python train.py --num_hidden_layers=9 --hidden_size=192 --n_experts=40 --experts_per_token=1 --d_expert=256 --d_shared_expert=0 --hidden_act="swiglu" --moe_layers=[0, 1, 2, 3, 4, 5, 6, 7, 8] --router_score="softmax" --normalize_top_k=false --routed_scale=15.2 --balance_loss=0.000189 --balance_bias=true --init_std_router=0.00755 --lr_router=0.00253 --num_attention_heads=6 --num_key_value_heads=3 --head_dim=32 --vocab_size=17764 --norm="rmsnorm" --norm_place="pre" --norm_eps=1e-05 --positions="rope" --rope_theta=10000.0 --rope_fraction=1.0 --qk_norm=false --attn_scale=0.177 --tie_word_embeddings=true --parallel_block=false --init="uniform" --init_std_qkv=0.0355 --init_std_o=0.0 --init_std_up=0.0355 --init_std_down=0.0 --optimizer="adamw" --learning_rate=0.00221 --beta1=0.95 --beta2=0.99 --weight_decay=0.12 --lr_head=0.00993 --max_grad_norm=2.0 --warmup_steps=231 --schedule="wsd" --decay_fraction=0.884 --decay_shape="sqrt" --final_lr_fraction=0.0 --batch_tokens=131072 --max_seq_len=256 --doc_mask=true --train_tokens=762400000 --max_steps=5817 --dataset="wikipedia_en"
Below are experts of layer 6 (counted from 0) of a mixture-of-experts language model. Rows are named router (the router's row for the expert), gate (a neuron's input weights, with its number), up (a neuron's input weights, with its number), down (a neuron's output weights, with its number) and show model dimensions 0-191. Each number is 128 + 24 x the weight over its row's rms, rounded and kept within 0 to 255. Numbers have three digits each.
After each expert's rows: a language model's description of what the expert responds to; "comes before" lists some tokens at least twice as common just after its tokens as in all text. This comes from a sample of Wikipedia text that the model never trained on. Tokens count by the router's weight.

# expert 12
router:154095102114116150079144121128115080164187103125111134069151089117132134100122133170138143141122157173157150129126057169144139097104164117131099146087118122150115109143178102133124100114109114122146108126102090119094097125109139130120174140111148068151137087145127185160149125144129163092122154145117145118130146142127171155135095139169154150162137134126132111150101127109121141152139160153134136156124116110140079168118128116122152117148148112137074158123135096127122173136127127123115145162135163082142144126129101159147151129118114144138094121136163156113129127154132129130
gate0:126135127099124136100102155168107117108112104104126090174095099128146131138106107153112150145156094148122106150134144132139087131102142118123112127093146117107141142081130072129157118135137110102120135110106084136119085092132137137133135187121145098125115101155151093114114112147134137078124116140143090117089151133153130150154112175120112163134153126080102107113101147156149141146056116091141144124116127196101120105137131146089130143127126139130158130131105108152169166163122168114074117157125111124093137089164107122161141145134127110130165156169129118143137150160155105164
up0:107119097131102143159112166149120158123095116124153109098135130119153124156102157116083117141169153114138136098108138152108161139154111142058122083106114102114153133084145101119124143087158147089130106100120123143137094116096120142140109203114117099147117118120129131144127071124168120144160134147163130134089111172123103139175101176107118126122107087100122090117098098117143143152144142151122161139114148102186111139115146094144129152149138105134117105096078123103142128149158121096096148135159114148125088126114109118158141071116109131134130126108149104126147088147096125117
down0:146129104156134091092104130108108150142111096145099136114152103122091145098133138129109092141109141077153138089120170140118144140142098124144121130119139161103153141121107133103129153135090136134136126138148132122128122083108126137129142161131117089120172112074131154150065137131126124118201108155115107144101129138145172138120120167113101108122138092112137136164085106110099136126166158122160138114153149145208133114142130109175155142174143118082123102129135125091112119116089108157130115124193142107095123124159125165135156170114129135078147148136131136118125161106146095108
Adjective or noun words right after the, a or an, often superlatives, ordinals and word starts, e.g. same, highest, due, consequ-.
comes before: " of", " to", "-", " time", " year", " round"

# expert 6
router:099110129142136149072132102109108122140165136123137129122163159142090131110177176143115097143121121156103175127116103152115147091102152139104111180137117158138157121162137143135126133118105106124114130142148123113114127108082163138131111111174154082101138089127174115166171125123158172086114139167129160164155099103119187110111124143138095143123119121151148103128146153113122121179139163149119153108113097119176121125134124152154150166117134116121097146117130156127152154136135099145101143113141197118198137145105113148147115092126125172143131133118110139094131096134144117130
gate0:145145142081146099081095152148166136123130145170124120124139123163123109104123186135145149138114097190164126161153120139135121082095142129157126125097118157124131106096115126114102126169126154123130124118081150129180084115147146126121118113152090106096125105112153098122123115123130159159124108131122101114141114126110126129118110114121137097148160128148150094126170134100131098159120102139157090115129094102147061137158085150114165115123115092133127085134120100055137149112131082141123130115133142134141092121102116112132103130152127129173130133113113110162080123086082117171
up0:096116096088128134116124142130111072112168132090190141139118087154086169104136110110129109129124126186142101127098111125109127124127150148106064145126142167173121130106161127118128131199152128107108129149082150155093166127123153139158126144155101137156112149135097129127106130156135137109073110084141120105106117128135155143137133176145131125133118136112115151192107137160141144125132137158132151134116161169126128103118120133113144129127173144155137150084128151143159172150154125142137161128129110138134117135143135170124152109127078152176143170135144097119155100145152134151
down0:125166106142149136162127125162131142143133100117113127158139150086066124149103149135127150116153101056077156138150096074126127148090136093138147116133157118106092157132128100102138152120152153105090112103086137105118140104147150152123151168118110099141108133149106139123099169099142117109130107134111147163125122168147072150128171121090107152108156122116098127124108153122146169141133111111107169152096153123139098121110127133150080112116154125112158141133165188162157100126113134150146110091116144138089109147096143110109127082129117140134132122117112111096121097148167142096
Spaces and digits beginning years or ordinals after the or in, plus work-type nouns like film, album, song, episode.
comes before: "1", "2", "0", "9", "8", "6"

# expert 8
router:114151107130104119153137095121133092104126130109153113105130095102120132135165140158131115099089125119111142158083068105110081143111151132111147156137108125142081133170159130121158151151148126151178110133134119126117151134143137132107179137105151137119099128151159172160156118165100145106156171093135116123155114099126121125145119147128187167161141119148189106145119175152174138144179130111114099105142146147132094179116135078144118100126158135149144127125161087139118123123144138132139120143142100116106152145141101087133158136121141162129102105117188120107129129164154129092
gate2:146148155105145138147143089118116139102130131137138140183151105146109127133136122124117110122059127100130117137125150140115112142090103150111136102139132111140156154128132149157172149087162121141104184128140099108094109103124123121166120082107136114200080125125136127129123115108128103112152107159129118173146126161115104126104163089153123120134145082158121145102095117123125122102088100133127122125114128116112147128085142124124095150135109102107120079095129112139182161200149113131062100136139130153125163121079088173141159083112139110112142126120109109126133147108154116144
up2:118143098126098153081158134121133140099139130112175098108109145117152158116149126165124134112109148104097141123135102144131138128113148147075087087157129119139106133101125110125112099089148101141133134121164133131149071107131096119131127090099172120136169115124096111119172139159158150152163110135145123144114158125121184129119123116116131167175115142125137076111097142103151124104097127138116193132066133133082123120161152099128092199112106119122127140118147120131104131173148169099074148117119142123131113090126129122148144146128158099146112126091144091125141122155152101120
down2:074132100120169142131150164121152101133143104123149104114138097120179156152120129133132122098171151111122124181155127123146147156151136105197158121086073103155148109148164146100139110121121161112112144107140142092140120093167145133123152149133117150112093123159138124126149145130062094138121107140153106113149124077150118077079128126110143118130137138145113085140138107087137144146112157084150134118141144156187147138152150115135123116145103136171130133141102111093092102058097109136167136138130109144106101116156126122138143104132135164097133150093127128138137142122130146115
Prepositions and quantity words before noun phrases or numbers, such as for, with, of, over, among, several, about.
comes before: " the", " a", " his", " years", " its", " other"

# expert 20
router:132127145099136060135168148128125182095095126108176123137104191172143091091100109127150154114106146153119104118111142143097109143170145091187121159126122149110119167124102101169149126139142140141113102131135101152131138122131107142169149156142105141121133098098100111144097122089096083135101138115132133139147143114146118170150171163155130131130105135137069139148136148102136115126127115124106111110158073135147142149121119172133145110100134132106133094107156155125146129154149145163121174097138117164127141130123121093137135132121137150141126108156152077126167140153084166121
gate0:143121124084105146153122121131129162128137094152103078096110146133147171129110170086122120153128149115080121122119128135112144159103087146104125149157113112105131184146091106092170157168126138179150135123102102176158120132105090138144132119139132158130144107105168150097125112139139110163169088123140149106148153152124110123125131130095164125105107122112117126105115116072126102090149129103160139167125135154099128136156138106165108116151175122108132162153133147133111152167118130141108095117102136149149139128103124159100163162097091075117111071142129133155141147168141127149
up0:118150109132128089120149125128116105159122129153140131138126150089141146135111154126127144119162140137122152138106113116129143102144123163155164128118144138115160176092150176167096094095166143118158130127112154088101140104086148151147110126197170127092141187114145123138174137142134125137091139105132127148106113103128101143091158124115151151131113127094111121163126165123167127136126102138089113114142147089133135102113115141110121072136101148124111105162149095130105145145149064090129141138126077107161101095107139094181124132119127128153086145092167110108129125093154129087
down0:117135113126155171102158126131097096149092100120119128104108114113108178150117171083130138107127136130113129089075100114131127111118117096132129108087130123122151154118113176186116153141161118114134116145093148128141076172156125139094149130143129115122158119150105121160137166127090134114149120104157152130095125123146095142146091147064095105124174121123135122125136107126136144143107164121108142125112088140108132112129141103073154127194140095082127099136136166101140129148152130100161121118100119064105116152154146125148099119117149122132122142064156151128115145106137098107
Final pieces of European, especially Italian or Latin-style, surnames and names, e.g. Feder-er, Prosper-o, -illo, -etti, -ius.
comes before: ",", " (", "'", "\"", " de", ";"

# expert 19
router:110128096119055123123145075126160119147177129120127144103130113114135156123177135140100095124111131104139149145100159091126102149156147134130130163156099115165140116158118165128132151124170124147161110118164127171155147134107141139127164157130116115115163125142123153135121138196140136110145133110127157119157090128118136126134098109116121131138108150139172115121112175133143146134139145093128145110095171119149095195121148088144062118139126114134131094112180088115146109107132140114125135125148135116157128154129110160125131148139111156125133111095200134129102116133197137089
gate2:112135105117104116152151146152115155155113164146155106109158102123110109175152171165110153082105111139115127164126130131163094133112159121115168157196182110140171135089156132091129143152087109145118104153125126128123110135111100149100136118116160150143138158180150169170123118142119142113127169125120126137125128101078099123141101145098107103124150141164146097136125099110175115112150131119174071130154144146123092131104145133104133095124117141147126128156137158141142102102156148118163109158161125156118160150135098142124088150101144163085126111128140098145122156171125141145
up2:173148133114149126126110105101065114105163062124122115096096109094159066083126130083115118153128127115144142103144129159117150111098136109177088144116099136107118175144120124166156086109126143115121094114131171123157138138153103108141114163128100096124138085125118136144148148118156132142074135147147120123147163170146110125132149156168123165159077114104124115096108169138099098142097131144152176120114088133097107109157140136127139118119141145134128120121140131105108118106107124146114100117148138110126085131128125152076096093172131135135106137097115129133129155091120091116
down2:134119119147099104156117137108113093142130145192108136127146171166097145144143149143127120115133128138109146088138187088102121128113099095125117158149099110153111097159102116113130157117150138137136134149102122109126105114140185143078126138122115159153112170128141100202137097066135114156107145155110124138123116091133151111091120153129125088092154113152120099142098142114135107141166111115125107103144111123135157172125117166140131123119136113152130098183134117185145128137199127117144129182173117128096125131125133104134092127133132153152145168160111113116117128168143142125
Prepositions opening place or time phrases in running prose, mostly in, on, at, during, such as "debut in 1920".
comes before: " the", " ", " a", " his", " this", " an"

# expert 34
router:158120125136089167115121100129120101115178119125152143065120145107088138117152091112147121145119149097138137126106127147107139145158144131145155108116142125144153146176154122149127118119141105142177110131159156164108105149114123169113108172126134075102133123092122162199157090158102179116124161145144121135100108137103157121122118134096151120175113134110086102146071143136121129098148122102142122143113141127123134166100140107166116133145132091086148131135176097103122118117155158163092112147104140145131128104119121121118165099144089104121110120101175166113098145109110112098
gate0:127125107139161142108161177135132118113108158109122114142124110132120160173110172134160136122102101121130146161139137164094149098128143103109174095107127163127143082152110168123158179155149146145135128123076126133085171134153141085146191135123127109113191134141144125119159162142141108100150143149108110121119191114154116093126128141141159101117113106146142133133141113111125150113112109090145143168128100177140146114121137150148132172115142144143167116132112099136131120086126139089168115150131123087081104149179159164138151125095125127090098153111125125146122135145144102141
up0:127096141139157137159170148170128116157143083109108107133105168107099125087147147127101146128133090116088165109152138155112141135143136081127152132130135119081163130131114169142147135138128118143117179151172150120135132118164111055171119142130124160100150134131074212109124110107136104151099117141124089091126136160119123122173114112096138165111088156122144122123143098147137151122126131094101102153162100153109123141125100178165139125141148105098182165097128118137141112115126139131124134109122106125118139121110144105112132091131139085144115124108133127150164109118107085126
down0:103087079140094137137134076154107104167069103118141145153144124122127120111120124139119102105123097129119100143130144133124129172129084118156141133137096141102098130139127128163095135162143149127133147096148153128145175089139170125143081139101173110099137118124166151145109145128117115151163099143126161096115114113145114095085140118117140150136092138118138146099134104105166129113136126155107087131144072153158175160157119151190145167108140095158133146108161192140144121136124107115128137105154136160134173127167086146153141165128151157123116115135102103118121141092124127122
Main verbs and past-tense or participle endings in narrative, such as took, wrote, announced, -ed in objected, appointed.
comes before: " the", " to", " by", " that", " a", " in"

# expert 23
router:125104097151131147129132100125112132119180128139121153144139110098128141144177094127132174131128125124164114125154123134117149134059096156111092135124098155156130084153118131130100126142149189108127149167162129150158089130103142130180146091154164102126136153121147103129138131088123161127187128120116164139149129141148136117113166157122135163108129140096089137079141165111124136110159166106123128084097110146128108092113106133123116181135144141114112122126158165144118092122137089089114157148168104117104156163122155178111138130153157114130156128145089108107089102108137120125
gate1:120141140129144097165086164147124118120140130155117136128096162145128133142120151135110106109115103150147121151133084147117149111118113115142144110158140108144112154113112147137108096138132119103095142124102078140146150129121142128124119137094189175130150132127171146095114107187108178093109118128137079109147086121098146146110158112102133130161125154138110101164137112092080125142089096103129120116090126140130104146123136153144134135160102122147120168139130082132132147142138154121122110170130071118097065143092073141109170158106132132110106091154107140106112074105158097161
up1:148069123131160147104166113115139136142137149110130110124156098123141103168124085139153116146167129146165121090138124077118087119155130139127119147124157086112133116150168134155109162142125131151177134121167145122085135170134104124126135116140126117172122137128132113161149165100159135087161154097097150134097155103123117146144095128145077145107155098105167151145114123132173118143119162156128128104123121143170109134134137087166133103117177129129137142113130139150107108138100168151137189140110161156157147087137132101160060105138147145104136112095109159151131149157118144133
down1:148122139115150115146127143131188084158160130155142158146119129135188097093113151119123127167119101116159093127179129132109124129126142152107123084173136120140149126110072090176108117130144077151119157126131106104138153161100155090173135108141150110142121101094134164120123141143168134104101152115118155150112130128117151148102152139109105112159084117104104132114152149095110110102158150112143126121107134175117141171109142129118146139136104184123127141150130121144115162133123152149160125145124176139088093115134102161150132107132171153150106100169136138134085104146173106155
Spaces, digits and commas inside birth, death and office dates in biographical infoboxes, such as "February 12, 1891"; also Arabic-script letters.
comes before: "1", "2", "9", " ", "8", ")"